Below are experts of layer 9 (counted from 0) of a mixture-of-experts language model. Rows are named up (a neuron's input weights, with its number) and show model dimensions 160-199. Each number is 500 + 40 x the weight over its row's rms, rounded and kept within 0 to 999. Numbers have three digits each.
Before each expert's rows: "comes after" lists some tokens at least twice as common just before its tokens as in all text; "gets" lists some tokens that make up at least twice as much of what it gets as of all text. This comes from a sample of Wikipedia text that the model never trained on. Tokens count by the router's weight.

# expert 4
comes after: " |", "|", ",", ";", ":", " in"
gets: " ", " (", " \"", "–", "/", "("
up3:566515551517438556470461515437493503531527532509461490463413474497488530502490473522536496432481446517460446493521525506
up4:495490526480567477473479553534471531585519419408472480468510514521475432401506544518588533503489481506481427488560443479
up5:571532462491550468468466497507544426501513489552515482482486552511470530523597501586476487483503498518481471467452439538
up6:470490484535452460473490480494463430488501501465466557456604577474479403483510562583536461560498524457533543482495465455
up7:444513504529476498546487522519419508526588459488518477494405473517517505531548473497489486499536460545508494446487455476
up8:513513532462484504487487484512459481547489518439484467474479550499477473559523523508488553575470571456446474404436506494
up9:484472504487540530479489477455529505525487456521443437463502499457503517555423480465502497525578501469532488569476437522
up10:497527481541557479529556440473436515488493519450506553490565474525423573505575452582519564508515502427582562504478502532
up11:523539528548480509528524574552513450515509507483523548539446501522514489508488582476558481494477394521511429428515538433
up12:508521523491459504501555468518483471497564527524455547531464535412405524529439472500442569440500450446470460584518506557
up13:416439515493494505555517484477498454537475536495501559506536410460471529562499520426463476476489472456455479559484465457
up14:545465538441453531501457554535564521518511525396560587497491465496535520467499529516491449537561551446503452552512480535
up15:474542499568503483499590500463489500547464575533568572441538509504532476539542517467569527457399509529528565478531448518
up16:478534653502514524493503460490488502498488465490557442566478530509549462529602476542443515542569535495583510462504491493
up17:494465484525381521452475569510447542464472572496551595460450503504490461534457508448447437471480489509449501480518519533
up18:469510451497480485485541528505487491488526519464437444508569526525512475536541488550492518581527474520608462451550540411
up19:414571490520530556476528497529423479550489492490538564466467502598580578517395471486463500583454483512499467519515483566
up20:545530531532484467515482511478379449495483491514525503515508518553506439435526532542442506626491492442520478467533464558
up21:449520463527518487546523444468526457504465537432491444488477472537456489509487499497518504509534462502523471528558521471
up22:518494531436496481512579509505463459480465495496506538474432507493499495432534509452512543491507443528499496426568489425
up23:505498484482510549524472505544539484506513456473597501465525492486622485505545437495507474516481468486532476522544523484
up24:550529506490577448462553471489493503459500355477552437462528556493448520468483540591465483489512597503455537541525457549

# expert 0
comes after: ".", ",", " that", ".\n\n", " and", " \""
gets: " O", " E", " r", " se", " he", "E"
up3:550524461504562517460577464557475484492500450502543544461501455463490546465491420544507439529466591547487419453488503527
up4:467568575479497506504463446539398482558477526484493490481573463524463521472509484488452543515471556541610448557459544496
up5:513430470509401597535493470551515519482533517506517466505511441511588550423496419501496512534526481606548456487500447512
up6:451526495537544539505578489522467453478541484576441552510529489427480575429431501459518479509551538575541410503492460550
up7:540547544464588536567559431486469468538512520568545447545521533464520548491524507434548515494520527465462521552563494507
up8:465512432548539502583530499497539500508473538509477529539444505449469547444411463546446543536556433481527525543524450427
up9:457503537514541506503479490442569513487449505564549496531561461478466491525471504530552496541531592478504525526499491511
up10:507558534399483473515530447535507511496514468455493488467466516478573460525489414495459661492499499550453467459504460512
up11:457506481502515541522515492447502526507513442605487481490527500474487566503487483519555476530522547475425471443534463520
up12:448471459524513503501486502516516490469461496582498483506506486531489466492538545520467601563450553603472518582551587432
up13:477468525518534472561548479498493504539562409491568541516458457518542456512492515524439521451477486510638396439424443496
up14:516518452517485570593499549478517485522478452534461531536481452496467510526469524458469539559457522577525521493536494544
up15:518485475514447529556520505443515500521503550439484519458452399425522476450509418552520501469550514479495474467494486469
up16:503555453477464487511535479518384499499514559531488456494533533561511562518551513497414517502533472582474460458487503538
up17:434461496473520472491540477507500512504524503511530585518469529457530591535476532458560491460559561416517493491524489390
up18:473476528513493489504516428468504502542506493480508498492605502462531499486458462530403570538523485548511527366466507430
up19:497494510498477510540517466449549532475515456475503480476522463500552527474472617558521465513441538531483460391423490517
up20:545547461473504470493504487529417519539505441540514502452528492551560548487524510573482523500478470488549534581524503489
up21:417527544502482485525527465535460519538467485490494474494492395472568504521487480465508491511538523486447545506555481557
up22:537537478472509556524533484456506527458494458514527547510517479474513581448545498516433472534470564462533427486436475481
up23:476511547507539465505560477536512530496456589519422401499527520480573536519535453456475545518488470565472503449492491393
up24:425451519477528449553562540497546567524507530504484542496555477459484544428470511529487509483509544494572552475462481525

# expert 5
comes after: " P", " C", " c", " p", " |", " V"
gets: " R", " B", " T", " N", "R", " t"
up3:479523538546467533553493450505476434432468442508445501542480416529516490516497542524495516504522542460466533442426457489
up4:504546563536478562573532514521517496524475474527503393510464417495445485520504470530493466492534484519477484499467429519
up5:492529552507529514480479506547538488519491520545427424512511489515482579479426526435395498521453409507494424493547482504
up6:471538547508516543510497488435560522563519505437490507511482418530536453432535519576433472525514485499445563434503442519
up7:510453551515457475472481505457506458467444520543558461468416473505538557533560489535442513471410503523452502591474509505
up8:458510466444520650505519529497491496549464479512475485470511524490510538488518525475422555553449469564503511511511526445
up9:491559500475496462441519479455540415542490442524557472487512487534481477443448524508476517526448439572506507575434517501
up10:487490482542484443552513525482495494493511520523427483505480530506535482476427480549541515533441414484493444519421544522
up11:434571441499532539491484521502476502469477503485496438440576500343508502446488524492440473493461463557542432454441482518
up12:486512560505499592483537459462559537544535497543488513505443499549532502465488460488483484467420464545516489523464489521
up13:464485547498482409478499473480509490577398498461487478455552528542452498496351523495470507516442465521451428512515562523
up14:498502490517563456504520503497490475519486515479523437503536391558479499499435509496437525559427461555503496490431505539
up15:495499522457476471537572466435545515529459473444467422500532433515524557467487532572432557477498556477495496448443479529
up16:499531517545507482550557471560448513554445519578496526484524545479522525521521573481578551557462560532531535555453511457
up17:533519507482510507497521512433534530548496510464475479443484543542499501505487513525517504543459427521505495497512511453
up18:468572480487422497441563492527487560518550484492511501473529506500571483526515474438549450534484468550466429435484429541
up19:541530527422503485495540465521531477540401494454485514584480444539456467452500554536507500537448547507529486524469454410
up20:464481530543451429530572465507531468435462544450482575490529455450447465450442393535454513538497552473512525526503543541
up21:446504484487488457518465447479507541512527544523527487481478473481562512510452529475423465472520506463524365541501518564
up22:470517521493480431492484488492504474554547463548466470393564395474494476477527511473508501469472510518450529541479512465
up23:444548543533499503544502495529488523568475468450515447487524515519587468452471518541427511457439508478549462457544487513
up24:532545583476466484572506448453528504539443492461508489471594487407486516488499536480471489470525543543514520399530535476

# expert 27
comes after: " was", ",", " is", " he", " He", "."
gets: " was", " is", " were", " he", "ly", " had"
up3:556431508497463455525508464481433479506524502476503483487518440431418519489444390444520494509515518503522432544516500455
up4:524475494479492546447560420523468515522557452526560529504454495480520526464492506504507565567484507477431481549481473479
up5:446478482520485559606463440524505559443521550553509501518473518541593548476501435507518469520510515493468467474520559416
up6:417556478468516532520439437403453570613450559523501462479568470459518454495483455566485517581506536489503546484527496459
up7:498535510508539477471555509470513543521459458561489501512496453460575535521399490485517495581529539587486450527521430489
up8:521499494487560633466494564505486509520536511541542561493500475459546482559507471573462462583482513515536494483498508411
up9:477531523486449506450437531522551477470516451465561426475526521552549456480531536525473509443571492432515461566529603428
up10:444515535542481448513465551512535594463465497522512485478536519556540514466463444557435421525478516469474475422477489521
up11:502529592527454517449393491452524470483613563520463517475448507492468493493564479511494492585568469555504524538534633462
up12:498522494479442503500447498378520492502504484502521569526469413490447570516420481496565532538499435535537531519529470509
up13:475536436473447532505439513495534549488528484493485514448517500434512548579493519565466559462532449470500548502447479463
up14:523544521468503564452581544503489467458477540469511388489511552525502509546497501546436476494556510517521470434524499474
up15:463497499569400515530481473491496520522523497510548527520544401504542530500562487494462514511524548494543536512528520520
up16:537491456424477513463489479542428483469517470493459593552499532474410495439496413570554531504459516427473496526479543462
up17:428492477507507415544530531518434447481543463531508464484442519555505503515523502487536480489428520483579512466509558471
up18:484557466492524453479541521530519489513542487489489546485458431510537528583539525489473413487440530457446442540562480496
up19:503441519624484436476424485509536513519500419490532476458528526508495470472473540494540548540594501547523562504499455561
up20:446518511558457508515501472529485518499529440491532439488499435478525569520483510506426542476530486492490524470568471420
up21:563557548472454529489513520416527467526465437484478516539512497564546502523502510510454470436532555466534496490476488461
up22:432497543480507531464502499459474492543584515525488520445508489547406505457484542482455494517499470445460536531425571557
up23:496506552426485502469535500470488455497528458527546439493562565467544535515497472380418512477534497500479482541491544507
up24:527468501530379435494528504466474465474508442524457461483503458549481519467533470461534485608490554515427488467491507517

# expert 16
comes after: " ", " (", "–", "17"
gets: "201", "202", "200", "199", "198", "197"
up3:529543516498574487497546543514512598477536501520527515464507428523532475438524509504523504466570499485465467415526562471
up4:502506522501430495568487522427507456510500512541462484415442530450567466508479584520486505541474557527477525480523506473
up5:504535550513434498492462517504452446476508564506485491442467462482532528500506443386448469464543464513486572535594454500
up6:470512489433536556517539513478525520551471538540499599462503452483471540434512443474436517492477560524448443525507498569
up7:481576520488496502482404507505526499499528436421499503504485487532542573449514512464464466457503513445478500524432526459
up8:442549480479447571511514416429509505508522531523482480489476473422549491465476458487480537458379512538494395490507521490
up9:487492474531515518518567542487427578516492507604511452457570483454482470487493583516534496432483541522470530452492570550
up10:500451573457525491452510513463564630512548468496486557476553582464541527519503477547516550540526462485430513471542431513
up11:455493544527535518573534511516507545544459437484427531513518494527551471491491458530546547507444444489469516459470507481
up12:480488520487516446526511499507518477631427457439540492496542438557544552487513496521504565537484436553528516451514505561
up13:476424414438554497535543505483494488531519415517442500504479508483492497539561504445504500464534559499453528442535522462
up14:396492470496565533557485498470563527485494450490520503535453502480537516566557495484560417563518429471526467501504451495
up15:563517549481496526478506467502479590589575423515485565487496436479468542445513538540519540464513521499490430416421504398
up16:398540478484489464562483556507452578533486447534538423558497463475502484482415589564566547502514505504533459494484519510
up17:474501551485502504507507495456503508492500487433486493510400482503521499550510483448470518469411426506443469517525570502
up18:536510559442582507566459532479482491545549461548536535496488494529556489442519524405497513546517441484511496451408434554
up19:523488552478552478470503549442537506549508519584503489520498486487531545511483491527611544535529487516469500507502431533
up20:499540575518477567425531489522446465485462510504487545465558453497448532481485468462549540424507466416471567468548514511
up21:462440517534507519547528446491394442453488433486479502502514460493524569551496544490439505560518531539457449483512565480
up22:487526524374499527549491497488519461540505430530508486481461484514561489471472437479494476484427466554476535430549523529
up23:426490501499538521527487457495513510481516521451515506466542488497566499523505460489440486567553496518508551426510525556
up24:524533569419536468497464564529432561545525536538512486551435458535534516445508496548421482554500481443489392526470513499

# expert 17
comes after: " ", ".", "–", " (", "9", "°"
gets: "1", "0", "2", "3", "4", "5"
up3:531482518468447528563491542544544481453492517511480425428510427523547549569446420488443473475425455490544568429530516504
up4:497520556492453512556529539531472567509475492508519515473583459458514450422447549487537510546519527492488586437555459512
up5:460519507519551467460526518467473462518466524497587450566485437517505545421493441492533537518489566505459484571511535535
up6:469530467526528533514504556464477498528523477492499519499508461453475491531511507448489496501455530507427501497481535439
up7:555501494472524503540548594464565481443486510547479550463524547489534510534469440529500562486459477483462416477420514448
up8:506501507462529473501505516572495552465499490572521507499512502505517509500482508492548483541539582565560442491495458521
up9:553507568477425489533477555580492541456509550517578522449515474468526588506509496371486510518542511507534502492478508543
up10:503556517385494489602550482542467497490455479481517497501464473453462528544495508471463523487476492517553541504468481481
up11:485541447518469420449547474529462529484488449526468520534553487440456498462468531579442470539495596506475504518550450484
up12:447524505514479556490470475508464532486502444455444436538491450517485481436493448501517487547500471541571468471563477537
up13:479582575498486496503598538459403489439493504530551473497448449459509442507474465506439510584492588418397492511484539448
up14:462533489518528542539493494441533416529527509464526504573531515493458485521506475530462575481469503477510523492519472482
up15:448550502493499512487535446545498589467501551558468492483534496504485513522518443588516438529469493536460499531515470474
up16:485478494477510494573530487467597617535531498447526556450484482495491495396499476463490601479482487515502514457550476399
up17:536486523514432452585525429567472454443452463495564555469469523440510485500552503502417495518458471499539454541550475496
up18:444539509508468507511511551442507528491479521490543541497466517487470491402409424551460525571583478471550567476511501537
up19:550508551547507482445484516513568493495456493507504463536427499543625506489524484502510551519500493513463574504460567471
up20:518509563451529520543492521519522546488513542510522521463499489456429520533498471461470485579532505503508453485448512572
up21:515569534467486540474582493519461480551555497521470542448497490466562483519521420431495486506524526476517545397478464517
up22:470448562433532479563485466544474598521504460548607488503491476432544493522479533430519507451469483475504460493493483559
up23:517583528505568510507481548442453517488452497477524466493489478514477505525494482519433389594503482521466530520517397522
up24:468484557516481485502502463558528473473504491464494509494489506533515594449509534479481495524471515465514501469471545541

# expert 30
comes after: " |", ";", "0", "1", "2", "3"
gets: " ", ".", "–", " (", " comp", " cont"
up3:433559532568531490517517530499479456511473481560531487519491486496529536504498540431455439481502527453492520471457449544
up4:468557479478490454575486464484511518507522487429496479497512504434506473522442449553421504467459439439554465465455419479
up5:517537558556525502487543475447499478544466573513452567482553560461470548444543515503534496542525455522530447441490481475
up6:442521519513466503485561479535478509497458479601589574497569498489507498453477518563524494507509591489529492488482479495
up7:441532521496534559480579462591551519528565502484520601524533483485497542431464519459480558486534431496538502440490512550
up8:486532453421522545493540479451584428416497504473480468467572407452434509491520492459489552474489459535563496509510360515
up9:488525480494570570487477439554518500582419554494489538474539485480499582455444543462480525450523475474473451539481441494
up10:456508475375545474530532531535471537494510501496519442483514528516489478440491593530577469501502470510540449451488419507
up11:506481475501483479549519477600488417517481457491557532492504531486472533441488608503405483569513471451522542484472530514
up12:496513534523423599520500449470600456514456477521471538505561547486552492496491470475506467586490550497436555432491431499
up13:405577510493435492487469541477564445566562462478541466464498568517495457440515588518458524559489527482485445507508484496
up14:440490414525550469489574446521481491515457509564516600461509487451492564431383538433404486540475512437458469426494485479
up15:490498530478449582538522499486479533557493459556512500495464519486453573462466485502526467510522527509488458438537469457
up16:500518485423404552525466498544454510501510503555488453478484544518541470486513523527521467570461521499500479436522476432
up17:508550510506405519510503515510526460558487509576530524527463503540500531483439467551465566544424647459561445535480572542
up18:522512491487502470517537550405451534535480469481414445507469495461471497430529569487413522589517513489555507547523477515
up19:485474464512495462435507503502445515544420507553542423479444514567454590461458515459462521517505553437491503467535497530
up20:440548519521612480409491534418501483567460542490570438517512546512498476464504413524477528487471480493405529483514521555
up21:447499533485505500472536545499492536495425472455492513506498535526493517503491458562475545470528526477422514479444536495
up22:436507478484537486531533545510444491524554604492489428452515462519532490509530601425464507477484482560528465446565445457
up23:436493530501534476514571528493507498494474470476468544454641447514494480530463526525448552546506554446500503404535411539
up24:426437469499445537475577545432487504491460509511512458471521456494550511485441491511440526472546447451495510501545438503

# expert 22
comes after: " H", " D", " J", " W", " K", " F"
gets: "l", "b", "f", "n", " Al", "r"
up3:462500500542464508563477479528490511554443505519541446510594491471488593558420475498461472484494426525547424487535580539
up4:556441479506518444516574428439534538535488480492492465450453488542487547543541493493459540453473486584460505528507513441
up5:474535511528480500522507515497492567485493488556499539433501485520528504430384493498474483576492504552453451464531523417
up6:591456510536539580509430532461454494503459448530474468463551507423523516469521497506514474506492446514528527460451544526
up7:442552542563477459489502490458528490532534513575496594479573475509616488488420479498467429518436536504464481510542469542
up8:473482489497476532446463520397532500545484454453519466482487485516489452552506507562454508466506457577514467494472495518
up9:480489425399462520474503403503540444503455457515474566451477454495509489519480431498467507511501513538471476479526538513
up10:496534507493563510526504481463463554568498519491518506464489525543543517482509564469495516545544496517405532519547535511
up11:543499574475521451486501506540459479473508600519446515471559505521424566470497407481542484530543474526483531527524565448
up12:512499488515518544509415502484481447510493480503537489498429556543511520557600494514483508461513514595512481477494578527
up13:470550498469535547503497567553496486447530556504579552445484511523555549428536475499450441529448598471484484470502544548
up14:454508468456473488484509519445410474497497396431572497554480454499499510489480547502535458507514501570478418555489520423
up15:480487588446572466439522506505515453499547518557431498459504472539521484496503450559505440550523491548484502403487498535
up16:462458461510516533560586515499487559579537535583495541478431547474480525487507382547464510531522595545510448541455540450
up17:496464531539593502428589514557512540558532575509495418492529429438487515471417542454437504476502550512510477517500488477
up18:493554522491538534461484457438445429532458513615499495512472532510505516471517417499469532510506576481481471492519493538
up19:499526518432514496482532478490466422548511509510459508574482519497480564463525523558510534431558467546454513485496489502
up20:534480490431459487500545406517475477500503568570543451469513470528529492527454520460439562526507482536500513436486530547
up21:492504455457525507558553476466486467486562549488500556460527483521494469467477536477452551469448487533463536397596493445
up22:482502452520539515551484444512504458529511475526464447523484469517557573444491449532538466552504528535482491587478475502
up23:497502551419585573514545487486463493493477538515517543534564457510647518499471528517475535453490448500403422455479543387
up24:556597459490510550560505517435435424534448600541521513534531516487487472435530521459475477485464562558507492484502505516

# expert 18
comes after: "-", " is", " as", " with", " in", " of"
gets: " a", " A", "A", " ra", "ou", " Born"
up3:467468475453473498539496543481506504528466550556518466380543493547494523473492520557473513599479578524473528538462504573
up4:485500515527482464476482496545510427502485498473518457447455502508616559456497457459561528570464561457510497559529552508
up5:503453567420536561502445569463431507538465520530533520446465506538540544503493428414550517551525459520494583511511496446
up6:571513524421544488474494474568515492501484466446502562483422466513416546589520607557518481479456521425478452509501435498
up7:535484525536497535468565561544531516488509541485504470510477491527553557508509509488494477487422548530499534541505483542
up8:436475491588478416497463477551482424514494483472510488545462491508512513517442531496561497505552500513510483516464583477
up9:430453534476539519482566560452539509444505530477444490449550502546512548489457483517509539563488547514565501490477586479
up10:517562526478495519575481446465513534451458437539442562485489423491513505516424547503394532486487565558442452436466444537
up11:476581483459522450472561540479511498475504536525538444433461519438454470481499523602520497577518534448486511448504552476
up12:495514548470497495557541500528517504540538540488541477456537413454421538589520433491473480468557541465532480521552464545
up13:571422519543531480479488518510496528475538509481427413415501491475489550501527506447472487466413525491502582479545583471
up14:457561465538604501571479530491450469534462532535473460393532503479518502515455462463537480530526481534512423424498556427
up15:446540505490513513556455537445509547515463515530456575430536510520545438624498513483404516570520546518477424534531468496
up16:492553475460505544558424541502492519578423501513528521470487498555509498497485472558478565505488511505465531441438470477
up17:487504499468531527502490493480485531546475424531546469520460525521481527490528534502406485522446518537489503353495493515
up18:431535543527497562523505523527522464516495491529500476531523555464484498526478524467463499537503471514462516494516554459
up19:434451510520458472443452502417437495536518455475517416484473545527496477457440535507543499466481484515487500530534524507
up20:597503558369498442480477562441440490486574524483456526462470504468527454541549454420475532483500576504502477386496543484
up21:481480516522481547497551437417535490463457605544511511505438444479508512576500409512582448493449505452533447466548546490
up22:509515503519500473511467523525497492508484528482487412443509549621530490506501473549502504519466532479505491497533512416
up23:528558536492525490481449511539509524469507553640605462537475408552537547468479545417474470443454563471453483519483442561
up24:515556538523522431498534520515546412543491506513498512548555482520519512512475426430524480523446539526492484432536516515

# expert 15
comes after: " the", " a", "-", " and", " of", " \""
gets: " D", " C", " G", " P", " d", " c"
up3:476506469504500505470445479474432514513547516431493499492535527380485505467490519584445517517435509600514513495491486462
up4:491544518458479527549531501501551482524508471524521468484547569467525459487500582487430483528526547530576578498528527488
up5:486563531526504475475532485411538497521503452504502487500486492538528546465481494490530476525511523507468501521491574488
up6:495509472509544452483505506571405551549473514518548490515525491569540531448494483474521521458442519492528479488547495460
up7:534546532501549512435527446500496509491478483570545484493509500546449498466506414565551492471444470468559498598525540466
up8:458523499477538531499466519473476420483513470517536478464571497538540440491395466520473505490446451544502507494511486488
up9:526636503531492476502517490582551528526508492481469567531482514472485460511451492467489468502512488482570577464546490466
up10:485539503477494623475519461468527486548501551510503488525559472475511496440471601476523571496541454516548483504533448454
up11:402504536491519537497494489467457558582450475556462544481520458511516575477415475434502544582510502566390442522433528511
up12:481523482440545573503455428527533503509518457530515499485473469536542585499491523487450539516468491505488463480500510524
up13:477517513457521480500450567439479459479476493459465514446509487555527443521509535505419576522484495509500565467529526477
up14:480528427473587492459501460485543499461438542526580457454503524452526522480510532499484472530507497529434456529545550438
up15:410503482526509482497431513448498414573485527494561509482461554561504492476467500503494504466529428521551536562591533542
up16:531500501532543477491494523470494430582520482457501501541464492503518591537459446434485508497536464552483449488547493518
up17:543482494511499554475454537450536491471487481500501487510488421571512524469503473565472531465492491450527449488547552495
up18:555422486434476436475571503458448529532476516540494425618523480418512525509519519610491482482512536469550532537509506442
up19:537529540519558514518514500480518544516500447460560520480440539476563533527467470479494568494519456479476523509534529425
up20:525510516469478464436557501471451519498549452537506448471411468519542518462465445551499525504486509464473485497430542416
up21:452551509484553471551482519480546563564508467471456414533544515502617475514471489529499487527570489528587551495513460462
up22:533572574505478498485497502441462457488462464525525491538474496456503490491513545486486549504458477412579548567565491441
up23:459527436505528546541464457502468499478529450579472407490453603483565524466448483461506541491523531588494516488485507455
up24:459526472545527479516535478491475510488495568473550475470493527515517540471520522427525566527544504552495466446544428512

# expert 9
comes after: " the", " of", " d", " b", "-", " T"
gets: " L", " l", "ol", "ur", " b", "L"
up3:536501549538441468461543490464495436514518523480524551499580503485527475487462473495506481498498486498506573544520515456
up4:477533491445504469572464538438394509487479464499555456499509432557436478496489615496458435530476506503427501414598511499
up5:509444518421507468503477426503519474541461415464500495439458521467531521477461499488489537523494460531460462522467475481
up6:512544552455532484498490519504458472492589528498579438523528483499438536489475512482432475511526504559486486514487495462
up7:515475515526555422556499554527498507492525490533504488480506582428543500444517469465485515562537547487463525545533480466
up8:498541501518488566479588480541571485518476480431539469466512458538525508487482509465493478517483593539445560470436524509
up9:519504501491456486489533445474491472465526496467527462409475458548498488499480439520501443447547496489537507470515460464
up10:582468542507415449522462467513467495516470465508500477455451504566499503446446454552462491523463512500635525383520521484
up11:428461571467607447505452575532424418534489459566417482524572470430548451471507447559463544523435528466441533557414549494
up12:450491505494531506546538489503502500426582532492476442441533483492476500516460506534497472504508532544530485497493433554
up13:462478496417487423473439495532527443451497493483437519436548480494514490464483542549551480567500504538544540454473511538
up14:422440483545543492564542493550447468487536459521502516520493432415564499482553443457502471477522454485551473489528472491
up15:463497525519516482549514542471511454458483507452439429461462489482533495429476496505416520472492476519549545490529497526
up16:462506515553465576545532530494436467522539472543515473484459495477450563509444462538462552536575488568506522474510490440
up17:500455573573584500524494469496499531566501549498496499505526478563480522437418465551517562460456507509490531577547510470
up18:476546538510485571502500487524443439489470501499513510459489515492510490528463497527540475443459470479444526449483463437
up19:455448436492487501475454523463478484626470583514538443448544506542504420508426540564477499493505472519527511525562522403
up20:421512502514479506509507509469573461503454464504523518471498446461460471453460460565498508473513599507532509458525463551
up21:399535524535502539514506515402430566455468513534484560486587520466511528494453489524438457527465481537576492465493480456
up22:512513563527485588490515451484448500514513479536545490494494540443565532515453517522487504470500500498490482438488493487
up23:512509517519507503432475465521539494513446494487526485487534463468515505493424515501451510504436474538488474417540493518
up24:474552505515498440500529505582454449542441472490465503442471481421476528452469444559440492535476541445425520500479465462

# expert 19
comes after: " of", " in", " to", "ed", ".", " for"
gets: " the", " in", " to", " The", "'s", " his"
up3:501472504557547494577509491551557481553517544440541535548433549517461522508512486496446490585509469554460505491481529575
up4:514518462449486507548481437515502532487525502527525502569553502498522492462488562508500535413503447480495419527521507505
up5:459471472474558525522499469518528492498469469506598488476334493490562572464536446455524517556479500479554519530456549543
up6:496528455538563508543537542379453467448484502563500538485443467493388451438455488504515458512505458473532451473426573473
up7:430583504462541529440516446493403519506460462531547469481478487459461492506531499504517453552492541473452468445503481446
up8:541511546494511561557513477535516467509422509541431516532503441536511550451470487471543500468420474519489541428498538584
up9:542474545563502501565521524479575448497488531457465507494523501518407411538504416477526574444551429514541448491491493466
up10:504446523469428474554494386456530527474493492463495477504560542517491506485438558438535512485496462578571437446527479458
up11:503571547503474527480461445466564499511475470486499482500468458456540517541496518500539475520496530555550499575496460489
up12:526501433572520521563498540542552519500544528474489468491468475531488495450384465437514476450532502520468454499526554512
up13:511499610439490495566487589453511476512466496541448470484511461455484529411472516473487574472494501568553442416475478467
up14:451535504485473507499526482536502549579493449492474455457488468524600548520464441368511534492428515500469474516517490529
up15:523468505497538472513553509420507566557519453564577430494548467460480504459545514416435484497444502486482547470519477460
up16:509523464427474481531552502526457435486481587450526445446504552457464437522553491600458566482569488499539549475526509483
up17:546467522559525512444472478521498415434486518578493520487442514464543580466509525422526538551461442547402568542478560488
up18:433507492488566527565506455487528474559451483561464508471516529476558543454468560510513494512429507461444492434492540491
up19:388466533462522497594540515480554476514530500578513575433542465512476467550513493487497436509475515529494466444498541570
up20:490485467528528487473446413482506480540493436504426594495497484534540495489503464482357488498474442485563494421530521458
up21:524485507524486492508491537511498455546530471500553458505459514532554561485514504543472511523495448521555485434494523458
up22:559499425466508452550478575499501534490495542437459517407528581489424444397485497508533441510513555578546498477476514485
up23:561486528548548477631481432524499435499565462532575387547474439512452523503547511502464404428450508497456465526513506484
up24:445507553554577513525432428461443439467481547487459496494423498533498510530454492427483537480499535541554514509447563474